Weights of a small mixture-of-experts language model, trained from scratch on English Wikipedia: a sigmoid router.
Below are experts of layer 3 (counted from 0) of a mixture-of-experts language model. Rows are named router (the router's row for the expert), up (a neuron's input weights, with its number) and show model dimensions 0-159. Each number is 500 + 40 x the weight over its row's rms, rounded and kept within 0 to 999. Numbers have three digits each.
After each expert's rows: a language model's description of what the expert responds to; "comes after" lists some tokens at least twice as common just before its tokens as in all text. This comes from a sample of Wikipedia text that the model never trained on. Tokens count by the router's weight.

# expert 16
router:489523444513494459565498493385497485433456493528498460504523600532495504509467510501496491328518508532455367511501497585485506516513492490509488497506503470477592494510493495509512479503506496508505554444493478435494495510477647495527532496505503510516502552561505514500489486503470491577491495513502504495591511510522491516497452510515473484477407504510480490462498507499507527514395490378530407513526487436514481549498461524497478529472394460499507505497483480481498488563501489
up6:528422504500551495506499528451424513487507487541452490543513463519552539459507530517517410498514507475505505475536533500516531483485486507519534462509380570465453533509521430486464566539461453487619483530520501483415471540478455524529495453468482497510507485505564426501525489533487542456531464466506508528501587423525500459497434575531513479501507567503480520500489496524583564547546496462489477568497508585417478473508464470516483492538592505518553564441513491518439515510562411
up7:517471515501532540527488530540478519501484546500451509470485502487520554471532516490498498499461409451528404483505545498525630467536561437465543445490440506500509441521519440567450471535471481506561540461507509518465464503476478515494492427477516490562441519532534467476524523517454492536452605502510464511544529444491506473446450589507469498457533517516455458514461494513497481534464569543575485537427521413482488457478544498475461450562446492511477566429494414484498522518557404
up8:525500471513435520527509528550468482429561532515476564492555491417527502480467537465434495607556486513497465512542508498604545460538480546406510442480492527506501490505494422495545493525457513536541434586519469577494473579539515534480496438459495450510466503448526561438554444504487528442502505506524524454481526449453561477515488532517524516485511555449546523526491509540550537556491568532416508515572480547483546486497508528514476459484578551557520507549532475549545465555509497
up9:554483474518490463483459538505505572452458469432499482513462546581516545516483509435583469520472486524426538497492529445563509455476538524464481447505432463576562469544536511531452531540489491521587513478547499497532491558517500540511475480463533418552482594497533511468526480511466478544477533533515529571513534508509522477533484506494506506526548559445461443455403559540515450551594525457553548603543477509472521449504488492548452512499485431488559534509501464437520482495475435
up10:552511508464491459454521494483492513443482569521447492562483512471521525461449547467510461477522464534403552572544515414584485454396512471473534468493522453527519528479484502482472515541512464488598531536577450517545475533494516494490491451525585526478499543541503488442545435518518553448515480490521550557471480459424523442485478513568536524541447543497454543523514451533520483496425547461483534542468552484456478514457478452514466531484578482513468511484532522476520500504478357
up11:456521457424514510433491525463446480543544526548482499486515541495509481501455574547511494553524517432518490610497565489556510513533508480458521464548445470546506497440537477531442475476486511489497542589470458543592429517455519508537560463472532532427482598547498438468563502548455478481561523504552488466450493469506493476514496515527490508443404583504488537590490508482567498532534557491526503514524479492468438514446490517536481517558560553529489547477479441497566525517549466
up12:516494504451516550451504553539463501552493493520477479496518495505540532495476557478521483571429444447492475537513550486555529511426539446495538451545478529578460412507545444501515456570510460482569412569434500481455447516507487569512480465524482580514435437552507482462499514496567494457497512524553492547507474497515528466533549521536540548494517487463496496539518438530546474530475489391493455498432525528496563436435576408531466453560473529534478531524536467459539500529465520
up13:554488510432501550547484532524455512501494450522491574615465423423528533467525500504473447562488389521500490527569537519597525515515566407528541427574465511524515486477504515496471511495483471453512485504539531498515451541509498539570510445476557481470480583528534484495559522495469535479539539435494498493462543477449517496510505582516494515440529551510516529556568427520551445504508534541485474546527494503468537502435531498529501486567453525559546534527481496497475528442582522
up14:526522551417532504486521485463446511599441512526458508516429522459519537485546570497598461498447511473478495472586535474501486476522602542457512425534466514487498483513515523520481539521479443513515479563501469539490475535484506580439497475461518483500491568537550513495521474542582454532459535425479523576508479443477566542465519504601522531477474559521471481505429467500526530542547469438527519529449457468497510424463494485509476532566453537472528533495590489477537455466552461
up15:548501491399502502473504517477459486494491494546471542523456584524539528438443501546449470419424498488485489555511499468534489511424463476509513428433438551446493468536452420425532520484492522475464488505533486440473456547505465528516514503458495564514467473546549468470535517503493515440461487496497548504549516468430477405493458510553489448440513499464470509586516476552542435499536460545500539505475499445541542523495464456560512506571464464520525474479529535433621573491492537
up16:489538522527497516481451512485490463568554520462468454571480553523562522524446578529567488444433508514495545548521494465451525403497494470490503474522484447514596440511550375463503493497518410515470474529524451483521449587465515541496517477440529483491519457434568479475519585541497570535531472550468573489531509516595521474532474458461522465506478479514476482529480508558510529554550539491487432519466479469473461514474474493502470501464496533576562466478522455491471527498408504
up17:531505497498506517497517520570509509439492517479513516539537486520500542492503539478563436475520451482439571466498495509632472518458524438500569433551459523532433481577428495560423492531448496491557490560506514475472447554508538468455489482529510480538469554452548498481509525540537545452495490524496476554487511491492535435502451544540550553457526558517553480503476443519551460530517503436472504569426503496508444456474518592540410459526475529519500528441573478561455448526503439
up18:536490464441527434446481503564514520454512542473475490483547466455526569494530521492475496472545488498459451526548528533482493524542555399483503484523476542581489463546476488470506532558457515495599443514491560479500451523506510589579504446491549520509442499468524536453535511521554578496557515506535486473494535433505483500580478511490581536513549476456507570548464461544582483567522509546430461546544450525483520507442556459588414444524522487528532484543470497462496507548491476
What it handles: First pieces of longer words split into parts, such as con, expl, educ, exhib, tournam, plus spouse-line marks and pipes in vote tables.
comes after: "| ", "(", "and ", "ing ", "con", "al "

# expert 25
router:487547454499500443522524504412488475437471497537493460500543612509498513510485492480510491362519507519447340493509495590495511503488485488509493498510509447483596494514528499528516479497513499507498562478494485404488492511505662479548513495502514522513505555573485524492498480515479480563497520503498474488597514507525489520491450506518485487486413507511481523464483489511495513498388500423533461500518489460508479516494485506488483514498341492496495502507485482494454480558515499
up6:503483567503560503484453553521446477573575518603465524510484487485542544467531575535493477457528506451514434493523514558544566497451512467498499442529464520553428509496489559503482527499421466465549473448564505508454444568405524505506510456489465530533443571511528504474546459540566476565528571493561517507489529519490506522506549564543478508457454551468492445435504475551551472524480530501444435544466513489494520442472527448517440553571500489552497543490536487457522480565501447
up7:561488479468485487452514549525472581502494486486458528505507493452535515483492540503479474531474468475515552570516551503509529505489536554519492466517450569545457528507491493472486507542490509491464532506551458514451467545448589514452548502550475436573479554466520510478545496528411580443582536474488566597537529477443521536504502584575578567464480570435480487477452433525566505536528513495457531533581491441485538515484474543523482525525491467543455508419512390498492500492478486
up8:494500528507533502449460550544452517486444483446442545481544520436530535481530511510560485579490379498461512528557470453561467546525506488406545460503463547613470464497466487471514535496421466505562512522418520602485455551500485520459503483478560499526470525534546503478544471554519522416496491493460527538549424484501542447471538495546509564458482538529458468531544494548511486518505552460562455545515478532491462497464472568540497454491487494544449541511474429473454519538496450
up9:566511484445541539548515545502511534509434502560447519611507525519524524483416492556458431491491476498474529548521481555497596457475508521469501487544463544492555523454480483530379541464463480542546511538515527530434474501485511511581544452490538463452488486503566493426542534536461495450605438483502531487474498418474468553489471558467537529478516437455472546509454460506534511567523473505416456530519516500515482573447476532512501478521493529552474560440513519478532530534531475
up10:512495517532515544544454569495477524485556549572441549565451568500573561483540535530513412509504448477484537480547570449479482482485506480467533487553483442556451474504512522488461481553465444485457414499551477548508435563481493532522561490476492472514400536426550510396570481539497521463508541505532507553518429432492526493510495478489477520451541503475473474513463546564546501548481495497469490563512515473475486492423455481501439519482501450555476556439566479473459470534511441
up11:609519523474505516529530564499502489540547409502447462553517437462533502394493528497503456548539437506545519501505520524491566528507546488557552426506459526535519493518422522460489467511490435433564534475602506477512473560525495507513602465473527451484463502506559487470580610577556537451510528538483550491470517466475503463531447511508515441468488553494464491537479454500538464504483508486457465534535509528467577467509545520502490517512558571566500524471479501528442545494501472
up12:590480566456489468539506503535450496426553559482472561571499506471525503479522528609455472411487478478514490507499542425521575498510476451512547481557464461458533527558433505436453576482520509466522504476481502503566465472529533511531451473546485567486492511544537516505567557499553477548531537480554517548520553502490506460547478530512507486509468536483472471511446574542537517487517482434474426559556593489498532502443542530541514529457572568547536522533545464467522478452529455
up13:524492494433479495460438546489517533530509491528463508492485463586481555418472547469460471466493461432518467584549580501533437443470518524497478480503412455538514465523452467449506458504478473518566449544529464524552472518505503513480530436443491514538454413503565545463527476547458547458543473455505512535501534504509498457545524532532553459419489537472451498533512486538598512573489526514465524515549458510496549456476534507565444495476460446480495503473536403385479545484501508
up14:532506514371485507489485548438482565542538522572432559527436524497550527494547524468532445462422515488418545563554499439510539528491530413495494504469479483549510549471499461452486499485471458428513507503555460510415457502510514594505449523428458516550479491490562488467485510534535463488524499508557541523488502481459564478512515507457584565504397553479490563474449440514540484588529483499479543533556460472459506472502475539532515513495489495513516552545507519445491472531472464
up15:560424537488577484519519526477466517441526507541440493584511526540549598510500564515527456508490446495415520498617539522526553502490528520518555458501457474570415550535555486485481553472438485509491528503556459498486468570511527518540454467494480482506479478545544522473565532544475496488534560430483522554491502512521568499501519614519534514490495511405476472482513450542570473537519503478477475545493495434480601504438557493511467509496493538516492529549517499438487533546526458
up16:457494475468558535461450529526527511563495475580546511518554565497509511470520529497513474515480439517564517426545515453522497491553448538445526531569477509559500436477497524505458444590523500444436484498525465455519452499520548596467491416480467461462485484442483423406524499537561436434538488406527536547481518478499517487460574510580549530481496487471574498544432515517558505509534577482487459537476507455489472494482526434520436499510486484542453529506529503504484535513439474
up17:528470473439537453496495527495503536465532448540511472511597515491514515510487547481593470502484492539495544523451543458577509472508527466492644472560485509577472429496505555451554509499450491484559525544540479468510472502509470536529465461509455471486524522464559502466475507549488622482552511496455512577505565438489526391490537531555514502529482508556476489546444492518585483502525481447549498519559463547471472493511528520479426546536507573494514493468498462395507497530488499
up18:515481485439525505495465522450508562520514560490521530549579479523530527498586506535583475452448436480489497519540528540486491544514503570495502479482448507548432439573464461535450461520461475473503498512466428556467445497492505536512446469484444440477471439470562480473507497541494518399542507561509546515470494484557539444552497557571496507446539517466437541448496567549528519527457487467490527519533486583467441473524591409523472460553552550554467514466526468514502538530520470
What it handles: First pieces of labels in infoboxes and table headers, such as Born, Died, Occup, Notes, Title, Pr(ice), Nat, before a colon or pipe.
comes after: "| ", "the ", "- ", "0 ", "his ", "had "

# expert 29
router:492532456507502437491501495426498472411463503535495500499523578452503500502502489468513489367508506527432396505499513585502501505507487506517485486499488538495589499510535503501498513507517509510495571433488493379490507502479645480556523491500503521521495593585503506490513425510458509584496506493510496509556507504542491511490425490529489512495428531499496536469482496510490470501384494432536422492569502481489499496496477502500491524508378474494486504491497461493433486594518508
up0:526453511534503524466452536520482527444458510526468478530542422448524527415490532567427477505495413546531436577532520515594557461434528464558516417570567483497472480532487484469507532491490508510482433528472462448500492545525552537487467472512593492430521450498543445423525498534557466488554474471580516519556495462486527478517558480556583431487492409444492546541439494505548485523515496464508456511517495502523569534478539520546543486498504495499505491522535461534566514518478510
up1:486431554482517515539457506529495529490579464505527495502439466480515556491519565519515514491465530497520576516502571569472534521482506527456551494505472550524483548463586474542482477519443482414475525522459495476587482516517413528545547470531556494492470488410528449495534434483540463482512499500504558575437411474427588495512455538513537583471515468492431476524457464523509505518464481549459489541507522477489539419476483518519501466575454437511517535532571478437538474491416488
up2:533489524486509539493416498493469491480534546502475519487522471580542541565524573451461419475451522497465537487537506414536541471467449468476517444453464539506414519581495463545548490485470467422498543547529485420477469512455466507509529481440522506566505497457546508476471440521534479484538507521526536531462555476498569541513486490498493556465389527537516441486443493521557549547542499511412482551485520525511395512475509431498482534524567451486592553500488507499440483521474461
up3:472522492455519463445484522442453576523526562512520485489477612489518509513556551523523495539509504493486500514509524593479481593503544519486546457501480467571554499474463520459433484486435487434559488519573515530589454503456443532455541477539511519445466440485557556510510506478495528538550552516515537551487557460484552515497484456444479487418521557480486500536530477554503489499502470572525428526459442552418485418485494502505428513515471459565541526547453532471473564493495439
up4:527525511408586573492507534515492490528524493514446503524478444471528551529569533520550459549536388501486579448520524477519448466490566548483504489533466535509557466507523511501441417471447493467438444424482511502484463559535508493513514463431431533489471537580537497488493568516523511416499522517489482531570506399517575451488507552557495565495490626514500508507456492509548511510509580479498442534461508502451535475487489507495457490498544505520479562477523536471504497507556471
up5:462539494460506526512472551495477548509538540538482538509543457518499581496547518420522496572524497501480562533450499464496569546449544484523489452479470502556513432444536492497492471538462546467436512528495446481520462533449515540580506550504479456425487595498499558476515539569503640579438515501532521503508486503488571449470491551530497562446450528457466467543461421530536539515548550517498495520495496517528512492495509529541453566457470491530499501503428525431565522547487419
up6:480518451427550486472554516469505476561490586579523470557474501473511499469471497564532446587530432413417496519484515445564569539470557486473519482499457491535568494487526471505467473487494455460563457583484564511458474548516523513501514436382487518483486499546507466453487501496514482454538531466521594572506504484514511530504521508489520495482452472428528500562526465527520495564579513443417502556411538491488471524503496452512510501560517469532518560463542503491553497529476476
up7:493459505482537423474453546532485476429533507541471482517506540559525482454510560514504478501453419490530524523560515559568493507471479472494531481408459475506454471516563551465526567493437419438544518543512464455443443512492441566461533471502501511475539503451547453507558458566536467541524443471515586474525477466530490462511573496497437473504458475549513439562489523537493501576388495570515544538541552501462486462463508464521495554515571459505472530481522497490532552452552508
up8:543431505452516495555489511490453560558521523524442481476541500456536525522487521501510444473473506438485449495512527502461514530409491472446547452479511509475538469520474573489467558462446462502487501549590515462471452520510490513505477550452508504498477452430552426468520505511516583530538525441513520547550512482467554547480547546477542521481431539519481528500453454500524504520544528508517463492487514454402489447473570493493443468549510483563440561585503527494374549605503443
up9:494494520453475451513474514552497448560570485519480539509542461573519527488515536525505490569599473547453564527492523461568483516487518441526501468456465513504555497526511420412432609522491499519539465564568503501524450526464479497503580519515540517495470567449522466479515493495495502567511530506552525541543446457450526429529515523550475502490439558467547543468473451526529487507474616502445495529493508485539475408440531532517499502465548471516541523475479555419514509508559440
up10:495455524426530518551517544486466444492545491555417491486479509508567535508528536528568454434475461501496540563494517540555534465504498410505535497513472564550536371482463425443509526479493487491532465505563455470520447554459475544457512460489498531535429484497551504474510492587547531484497539485527498566499482499434506505535490568496561568499454497475509548503472425513501505551528559452490431526554466536488545507484497525580460515517422433552511492573473442512477498480551466
up11:514434545440477507505492514546480510500566490522503481482473530472507554491477578531511470529512483533544521497513509554504498459562486411463576452495436477574496523491524518531469469536459460463520517540521473516485447543476469539502467458490482409538471489465503521446544503433508498479522501435454559572487482460511574495537480504450544554486516545464546452496470532534571544569492537533456479535452519617573514485485561542492502461540519539537521532525522487465635529414490413
up12:533489483530516517468465536523452532489534498479500495497556527437526556498539582546532504536452471490551498487537527473545493473411472403497520423562482424475441435513539430465421480503479463432520570517502518536528455516504462502482542477499538514428465469503472512479516464560471537468574465499519500506487474463563485504607506551552569481526483596461534496506520417510542512543534500475478483526553443541511484479449492472514469551469505505550507519414557405465526574463498491
What it handles: First pieces of infobox field labels after dashes (He-adquarters, He-ight) and digits inside coordinate degree-minute-second values.
comes after: "- ", "| ", "the ", "°", "′", "a "

# expert 5
router:492555460514493480544501508420501478424464505520501495518523577516498507514480505487503490361516510543467353479492500573487526502501497502511498501502500461475611492514549499521511487508510503511522549436488479401477499495492689496541532500502495526522486528599495505507510445491475501546516521504499510488579493494529497523498461513506485485482389495501493519459491504501495518493387501383522445505555484470500484522493477512492491543483388473494506502506488482476490484554529500
up0:560453521460486461529539499487483491527488536528491575550524582530521531509537556530524462477528528520577499496542501517508446480412492555415512460539500559514496430535504553459451532503481528522567517463521474535474472554446436513446555431529549589449467460499536446488597516482551558460485499485482571576523557406516522485538507500572500468435544497513464438466467480546522497531488486470421511491526529519441518466433458495480451477474471516510513554534500461528456455515465448
up1:577532556496559608545477539520458492511588467460466489517454515555574514459454537560537436532491464529540529514510545511540498524525530501519545441536472532539529502547493474501504542492455447496515401530523470477458476514504500501484486463471521516499464519507535484455498526499441570463467586532517564520501539472515543469491430540554520567414528514491410453509465481504560499537515486482462488492427499498428490517490490552489402510514592473487504510390543537496469431542530467
up2:548437457503511462511468548572464566537497533410477536538544460539547560470513548551515452441556466488458579574527533585470468463512543483511527493546473537497446456472549459497502461505468485445501536520539489444545440480468432524526477459479485528479432546438550489439499491537535522477591506494500536510417529414495504488519518538540572608523554502494463491536470477517561471531544454524438519527501521489489531466476492513472520493540431470557511513489528472451581488542469484
up3:521458506506533551496506534511462526531541489564459532494428493464557572474438554557502478523476458551470518582522553485509521492517466458469573497523389492491593532491508407489504610460526489545527515480457429516441475518417529543534453464477505432505440530521529478487492510544535516503519522491582502543523492452451526519485482477494610470517504478497485481490464470517517562536504537477480517511519610533502556467497574534464507545507459495551547509504562444484519488435556459
up4:485463541500473493514522539524522554483526511518514516472476468434517570435436483491514459463471426438461461473506566489506448564514498372503525472526453515555505446483462468431481506520486494461536440473528485468507460549512537525450454432482561486481469516407522537505532495507588485496498471476573548525540524451513615453537500492509522448496538467478492563558451464576516495521467571441606509528510488443487501502519531540540515496562535461479489507467541539530445574541469485
up5:511481540482516488506422516493467535528513551539510518504533501397527536423573486517500463511432471472451480488601513553494502501470515571530496468484461471532499481550489471441477499461512466499588470501527483478440492512526421564475484451459564529530418478483557482455544434514501492506537469415574541513480547422479542389491450516491511478506563452421474548527448444538551494508524550537527517519453506476474545519506406491557543535529488482551499508474556446460524499465516476
up6:447567513452488546515501513486432503515523545529464555494501519484517537502500538456548474521473448520437448507548519506556530542487522445484479477514476479493546547448467516485457511523504492509533472508485547522515503501473502574538490413498492481513480546494541504486530518483517468466454524527552503507540490400455611538498442508474453517497437562430467483578522502506551446551460530559436491540505589516459577460419480541533371523513587491568541570462481480465567448473513500
up7:511503502417514501430454541522464468590519555505456512546482507554522489478486496561506460441572491406490519487477549528499489505483497541463519480452421486479525490486422504455442490514482481470485517572444541500425457530531508481476465520433556493522452518504537411466555510467495538494478541358544544470531460491494514494526500516503502471508470501422457495530503472516494454543446477443537480496483544461456533526471520475528463490529564490559501505520513443438601538482445380
up8:528493498429476532499441529523502506480548498570465539532467500471544521476499555554601449565469408543536510506519510502521422521498519521487563513511497459506532437478455447501522475516478490480578401517470497540460470514536399508461580497457517499512445413548522458453575503581525527428509517478526516543576456461472504495458497545495503544455471426500534476511476492504571490542555554477518442497531444510506436463481464489517478420560511510542505546483487432483537524560534492
up9:511503480549519483461485542491498491472436510528468508501423474474531516422497519573475478457487455414480516523508532513577491531481536444557566494556530496538491420557461485517495485456461516420415480536530514550521455503474604543515513496469541454516515472443538428459466560519546484509566569531507451548529449479478463508518484490566512419503481582472453478544481477497561533487439483549524448561496545532464489517402525526496506443552511508515505583477529416528513477538522527
up10:462484478455517496525453557496507460394516479446480514606497524583505520501520547518502464502537479537543527553556513567542445497471564497503514466538462512544461477489480469453475545512508474498487525588490517469461464544464526514517478426468602552467495468456541475470509515481548496452449514549494522487497495451523542543451498478546549560480537576470561478604505410541543568458482463449427521501521548475493575459455490443465466517492553539561508549484517504568477517453478495
up11:533476463440493571474522501572447458561521552533492489524461476449550552474459579524510468521529507510524482455505544510593556471529474497459540438579480465534466484484498476514475469530494523451526504489582468476508454508485506568493462447458525517485449590467547453446531518488483498484513548536521502540516450481451500528506477573472522509465556593488430480520517463495543543571528461507418490561535566555531478514483576575521442542507516516547436529430554474508527554467473432
up12:473529505480494476483405563473431469522471466576416557553515502479554543443543535557494393495574436505522564561514572513510529491471502503529512475550482518566540390536500453472521497547488457482514479500558515541506433526513436583523515489507469478526461534471530447429568511572491560490491507507504525506484481470484519469528581547477501492483502545481529503554471438508512490505480518522479491524485542504485480469432521491552495467511537422534569554420530474488562501491550425
What it handles: Initial pieces of longer words (investig, journ, phys, exper) and multi-byte symbol fragments such as euro or arrow signs.
comes after: "was ", ", ", "a ", "- ", ": ", "is "

# expert 24
router:500457489499536480485520525479510426416494501571495440527517487451496519477544534510491471555552556553508556585468501495461660493504473485523485457527515463539550444445581466522491441518513495505565490471450485554447482499453518508452512517462496480545491495486480495473479476507496524493512530482480503494532535495604472419424432527524426476529526530403502619500564509503511563496482480463530469516501500500547516489449498445443486563521395473477539521465500477471487514545544492
up20:509496530463552502419500534510468451535511473538523495490502528463490541522497567488425498555575531517433476505527519509478563563504524451448512420581495483506541521463551515506445543515506479492525468564473489539483458579543644530522486489447453515557464544595498459509498487492525464470504436464481539507619459512530503465479476455473545547488500487439532510545564452523533483520548549465531446519462564465496520469473592443475497479565501555484552528549498534531512502487482458
up21:496445514524562493501486491521500467488621509538504457446498488483505507497523554506477488481536535517532584418532490470525564473500460530497494504533464493567512460561474539463427511493434472458500476525462450498482477505591470485553458450455535540519476490523471544507512444545500468424507457389525426511495446511448523479437471504504552563493603505493477456415510508520580583489551473447444498527502500496480506439515565485478429519499481489490526536511494471486443532565441416
up22:468470544454485522468480534473460479498420504525494483557452448445525522464582514507473443522490490459469452518550507488536504431531541473488527490535500491493451572528508499547466511576507459512492551526506492470504452512506546542459526505566517568519462552553532524465533527555513557504532417455621471487529474395473477441503515534528575545447447525524449440518469417547585503496489489499568466509491531536438527484414489502595494461566503485522549542508493463496525504538476438
up23:456417501550524528551483541526480559461504458504497529513535519460530510540481563482508476540453530485532482540518524589500475481502555475473517493500480537544465429496531490586551436579457530478587538494404576521558501481518457564450548473536528461514481486569505519477515520584543449500562502473491518469483427469547494419505501541440516461423513512531437438527503516558535425548498591499529494539459512500519462491437476451573486491467448526543484540528512459491551452498501483
up24:524425478462485488520449500498487526555527548494498543536506503428516547444549494512472487513500500512468503524521501488472578493466532491443549463530527455519542485474524462513512500471523498518553525561566435417456468608486489570391465509485556537480426505468531517433460497567513557448462556462513568499532477511497561506427480500518482449474520433467541599460501443516473493529409460471457513488482521478481547513474498483452430485574554499515487546509566474453473483447440433
up25:532500486499529575538564497515487479476489510529509556488497524470479488451538531471528439482510563464544573562489452553546494538548516501463490401589438490493463450537464455477564467574500457504479541501499482584500431516455540555481444520469513500548505610520473476453493403474546537485512594531459566468475550529527495449531478461510494511525447545446492475513544476517567573473498454477439516534498486524478523482413525473495520517539517503491562539419540507442537541530482468
up26:515436494524485543584490538502531550506538534506488460483525441543520548468539560512532487524525435509500491563525525507444514545457473467447518473485492524500479545517547463459547527504435432485492425522468410573505472564566495499423522469461529512552422505444509552501487415521547512587563577482549556545518512435518492491414474540538469464498543482481572455531506567535508509461507555517457497547545514464491479471512472488445509510569506502527506476418598549501474510520505455
up27:562501545537462490481476507548489531468483524518499475558525560491504496485615527536577501507473473479488548550548500500486479550446490532493498497487503460509406513480526422472505514512479495470449474510484545511432463535558471520476479495419512522498491481452494551470574422509531523515578476459588460557473562480459449481493624484526473464485502518479542480512478527556511476528481475497535478532525473492490503496438483492509565386521516438560457542542566467468418537403561451
up28:453455545464485482403490532444468582524462556513493446481507515596487526483542486530507531472465477442386492556516481451538498488526493465458488491514474495514450496539452533458486536505489495485493509461466522488580436526499483548533424490582445580514473508516510492502521493521481488533455479442596490481549515483535521514460461565509515545558449450477461432526455437559532438526454505512535520498518525505483549479446549477452500529591509509509566547470445515407458482465458431
up29:549509504476452532503478508522470565550493526595535520500516453473505558468569513531456427588447468488433461483497555519489571522499497493577566481540482538451503500476465552503552553510496460470481448507478483572526500523562526499510519514380457492494462486485512444481537543490484521486432535549545529436548601547497553548560501586540522458526460490509437461437473506534488495513505497500491433547494503495483530453509529513539518485496533485520652466512466522469541488441495498
up30:506489486487533430508516537505518518481518448555485486540540469477529576461510519505515488488470412532457520463495551448545504548481500493487525537535462494555467490503490407438492483477401444534537564463498475503439476560507508475470481514427478451511492600571501482444505432551486479487497483491450521549569540464528538465437485517470488498599570546455452502507516495536522481525451515482470528567529580435545484497524439512511488521613518474501516489432504492436498507582592522
up31:481467469524544506569482512485506485474497474507486481541493520493515555430502538487451458562523486499465484548508552479513455492476530484527525473501483471607528399417506458606546494547450463527566522527507508506465461501469506517551497447553516461489510424469491564535516503570452501513575548490505524456553433414490515427495441519498512495494462545522599470488499514531532457520485589517497480522497487517496436433432523485514457482427384571523486539515538505425505455484536487
up32:515522458591485511493558509546451531531592528414500466538482424493518521510484505537479448524489505476549498503467539551519495440477541437436523491563451510394525466487585494533432477551525492510585552539530450528442471465527530495499603504446515511501456509567468482456512525506486519515521526510539571525485548515428532510555443528514497476452553499540470478471462513521577498498543563508574536501414477497464555493476482487537458475432493417480454534463544454509492457471521507
What it handles: Word-initial th pieces (th-ird, th-ink), ordinal endings th, nd, rd, and en dashes or pipes in sports score tables.
comes after: "| ", "1", "3", "2", ". ", "4"

# expert 6
router:486560464507491460542526493406487478427469491522488501492511564528502500504480487477501494353525493512467326493502509575479503501510476489508496507488487455477596499510512491515502493504508490520512571438494491409466490487476637488532506505517503509498507572591508513517486472500449478553509517507497501492571495503534506527499460511526496497482409509514503526464492501504487488510378501399525437516538482455504495531493482503495487530479373480504484503496491462494488469583569505
up1:515513452455468498445522539482469531479409554562518508529444525471505589471458563487485463503543485499524425442514541401476519548501514445451548460506535483477528445484519452452507464534513459519566504432545459498507470526516475535514507503405527551543454491414522546478504490506448473565472495437511496503512531430508538472552494606566518492504450492517504505450367452522518491526512459507456498506542505508445464448489553536445433509509446504520482494487530475463533504503546407
up2:556499479453512431498477523496519540468527499501508530529523493510525548480568541504516461564506555526451524530534557473504529506458551461459551433512475510459602559540523475486470540483514523487475504511518493537530456533533484534542491477504527486455493538441576501510541542553558487539517506475457514533432506454465499499538453472526516530452394518413455454482368477533540506516566471604421489526501437507450523498443519519460477519441488542512510526419446426423520555529510462
up3:586451486486572534515536519483498507535519474483494532522544495498550534466515563492457428514473516444504499496596514511585507487474511488552546449531479476445489503512546493499472506505466426493508458521551419534498496467507483518500466464521486527470440496509519489428524527561526536388542409460549502673556481438514546496575478505550534526502499478511502460490474482530525489555497530503505545521462464500478454494502509482536498498554520531529371461459534512410505499515565468
up4:476491525536513477508441563491495510469499527554484569519524504519551519508563502504515481549487439527536506509567537445484529517461584410491568467581483479475465431550485505554548567533455470427532518541541538527521438496566511528549460457512569510503444456457544471474523494529486493522460495445484523587471520472492487419503547499551531486418493489510412422532461471552521422534479444539461531514498462407419510503473504479492498453449514480568529506443509461467533537453500500
up5:509456460425545510511530520462481446541487547508466464565432508525546484538561520540477436552493513550500554548497589559546466473488475467485506454550464510540429462579456487497500552505501447485499473526531533536510468519470539524555493471510526538501435542497557495446571458507523541454483504470512491555466528482416435485497473524539546479475546516410430458488489522519514558541534587449516514583544506490459517480461496528522534511511576488578563493500578460470445535422474449
up6:517529497424528515484498534515498556535487493577475568524440466488535520517503541517578492576479409494588462570471528483560552454475529481534543448502440503580463457506520455479484447446440534446474470457556471524495441523521491534480445465472482523517474494528542505465501558543549455524465503480553443535504534483447530488522541531463549513523518473470453497548484484526525436542448479508505486556411578559525562507479458472484466489466609524518580566524525500439448523465529481
up7:589510493447536518519497528520447547441544550454477546587450465457533528475485511536535438474435526446523529570527568509552503454492482502456477463506420486530484466443466447533484547530479474477524506521519481515514474536510580529483559483501601575495465518510537508469531530494621566525543520436528535599484543442465558484519463471566545521462510486461504486507465471532516510564484523429532532507537465456469459473456507492512397492454543530536516526453491522485537530477531457
up8:544541530435489610536427560498517493523497575489424525582563489434551545487492558514472496490503448495549569513540519475542480491454494466537503479555484463536594508537561482494511486485484429463527574459557496541496465553528525516454457492452544534516506447510499553468491495564517529410545478560530456518523501521516459522499498577516505512506435480457464524439410436505522488562491461492476494535491598491464523527468461509500474500527483522494462497425517436469470550520552437
up9:555551514513494496456525518487405542473514512530487453529544457495526483484503529551582434489499477488508527529507497533500481566490528508445548442569458489512525434519454499477475554567422413432522459504564467536482480569453521509515574441487506495439454488544550454466570494500475508530528508460551553563530561468526541465558545534480484554461557529505460500532471417549519509576461485446484446580517477508479511439476487485528474484555494465555518569472572512537582520523501484
up10:517512522522496474499490559488448506512458462557460560496532432469543542447475578456493428480507483523476521542502467482571533516475509466383569450502469482593540493475486416527488512521474534470431474523588522487529484540450521438537473471482502478487448540505543604421498514576559491410489481480439484496480527474508543440530468484485511514531484551492554545438503457480575454555493496453485434462497528527550459418489491535535500466473500453498494546461454477530470522553520454
up11:503493542469544583500538526483462451462502564502488480530553470482536528553477492545474453517505508468461476455488537511516575465550543420465577438496424541528486492592516525630455509543442428548578504452491440472505444543489538479461527517556497490492447523465511468434536457499492496423503480428541489555522500522556506474575465567497519493488555446496520492457488413533535473535481493494517437556468500454495518477472525537486470484540491489542569482498508453437518526563448483
up12:539553543479489446476521542510491490547558556469433575521489428511495537522529548499496461425537494497538639517540505478500490533445485500500539464469460549488502541460554502461450542528456458454540483486526495504507492538501525525500491494559460482480443440512566503474572490504544604469512485492617530518477498478535454473503511494466532528493442472433496525568405483537547439586473541495441493533466561510497537442463490496546510566479509525571506491519518476488551425498570486
up13:482481526452561536479475524461458474544630520464377440540506522473535525493551568544499422534531417560474484526486558456573496470502623483513584504529479495527477511526510525548439483495446463495504495516508516476517472509483492529528557515517501479517403558452539508436536526583529520552489521519490534495508495455522553460500453480510535522464494536455482532515445504522543493527497571533512438553509437538439457456496540472510438454505459528537495549429519512476476531547499510
What it handles: Opening pieces of common verbs and nouns mid-sentence, such as me(eting), do(or), cre(ates), plus is, was, and year piece 202.
comes after: "| ", "(", "a ", "and ", "to ", "it "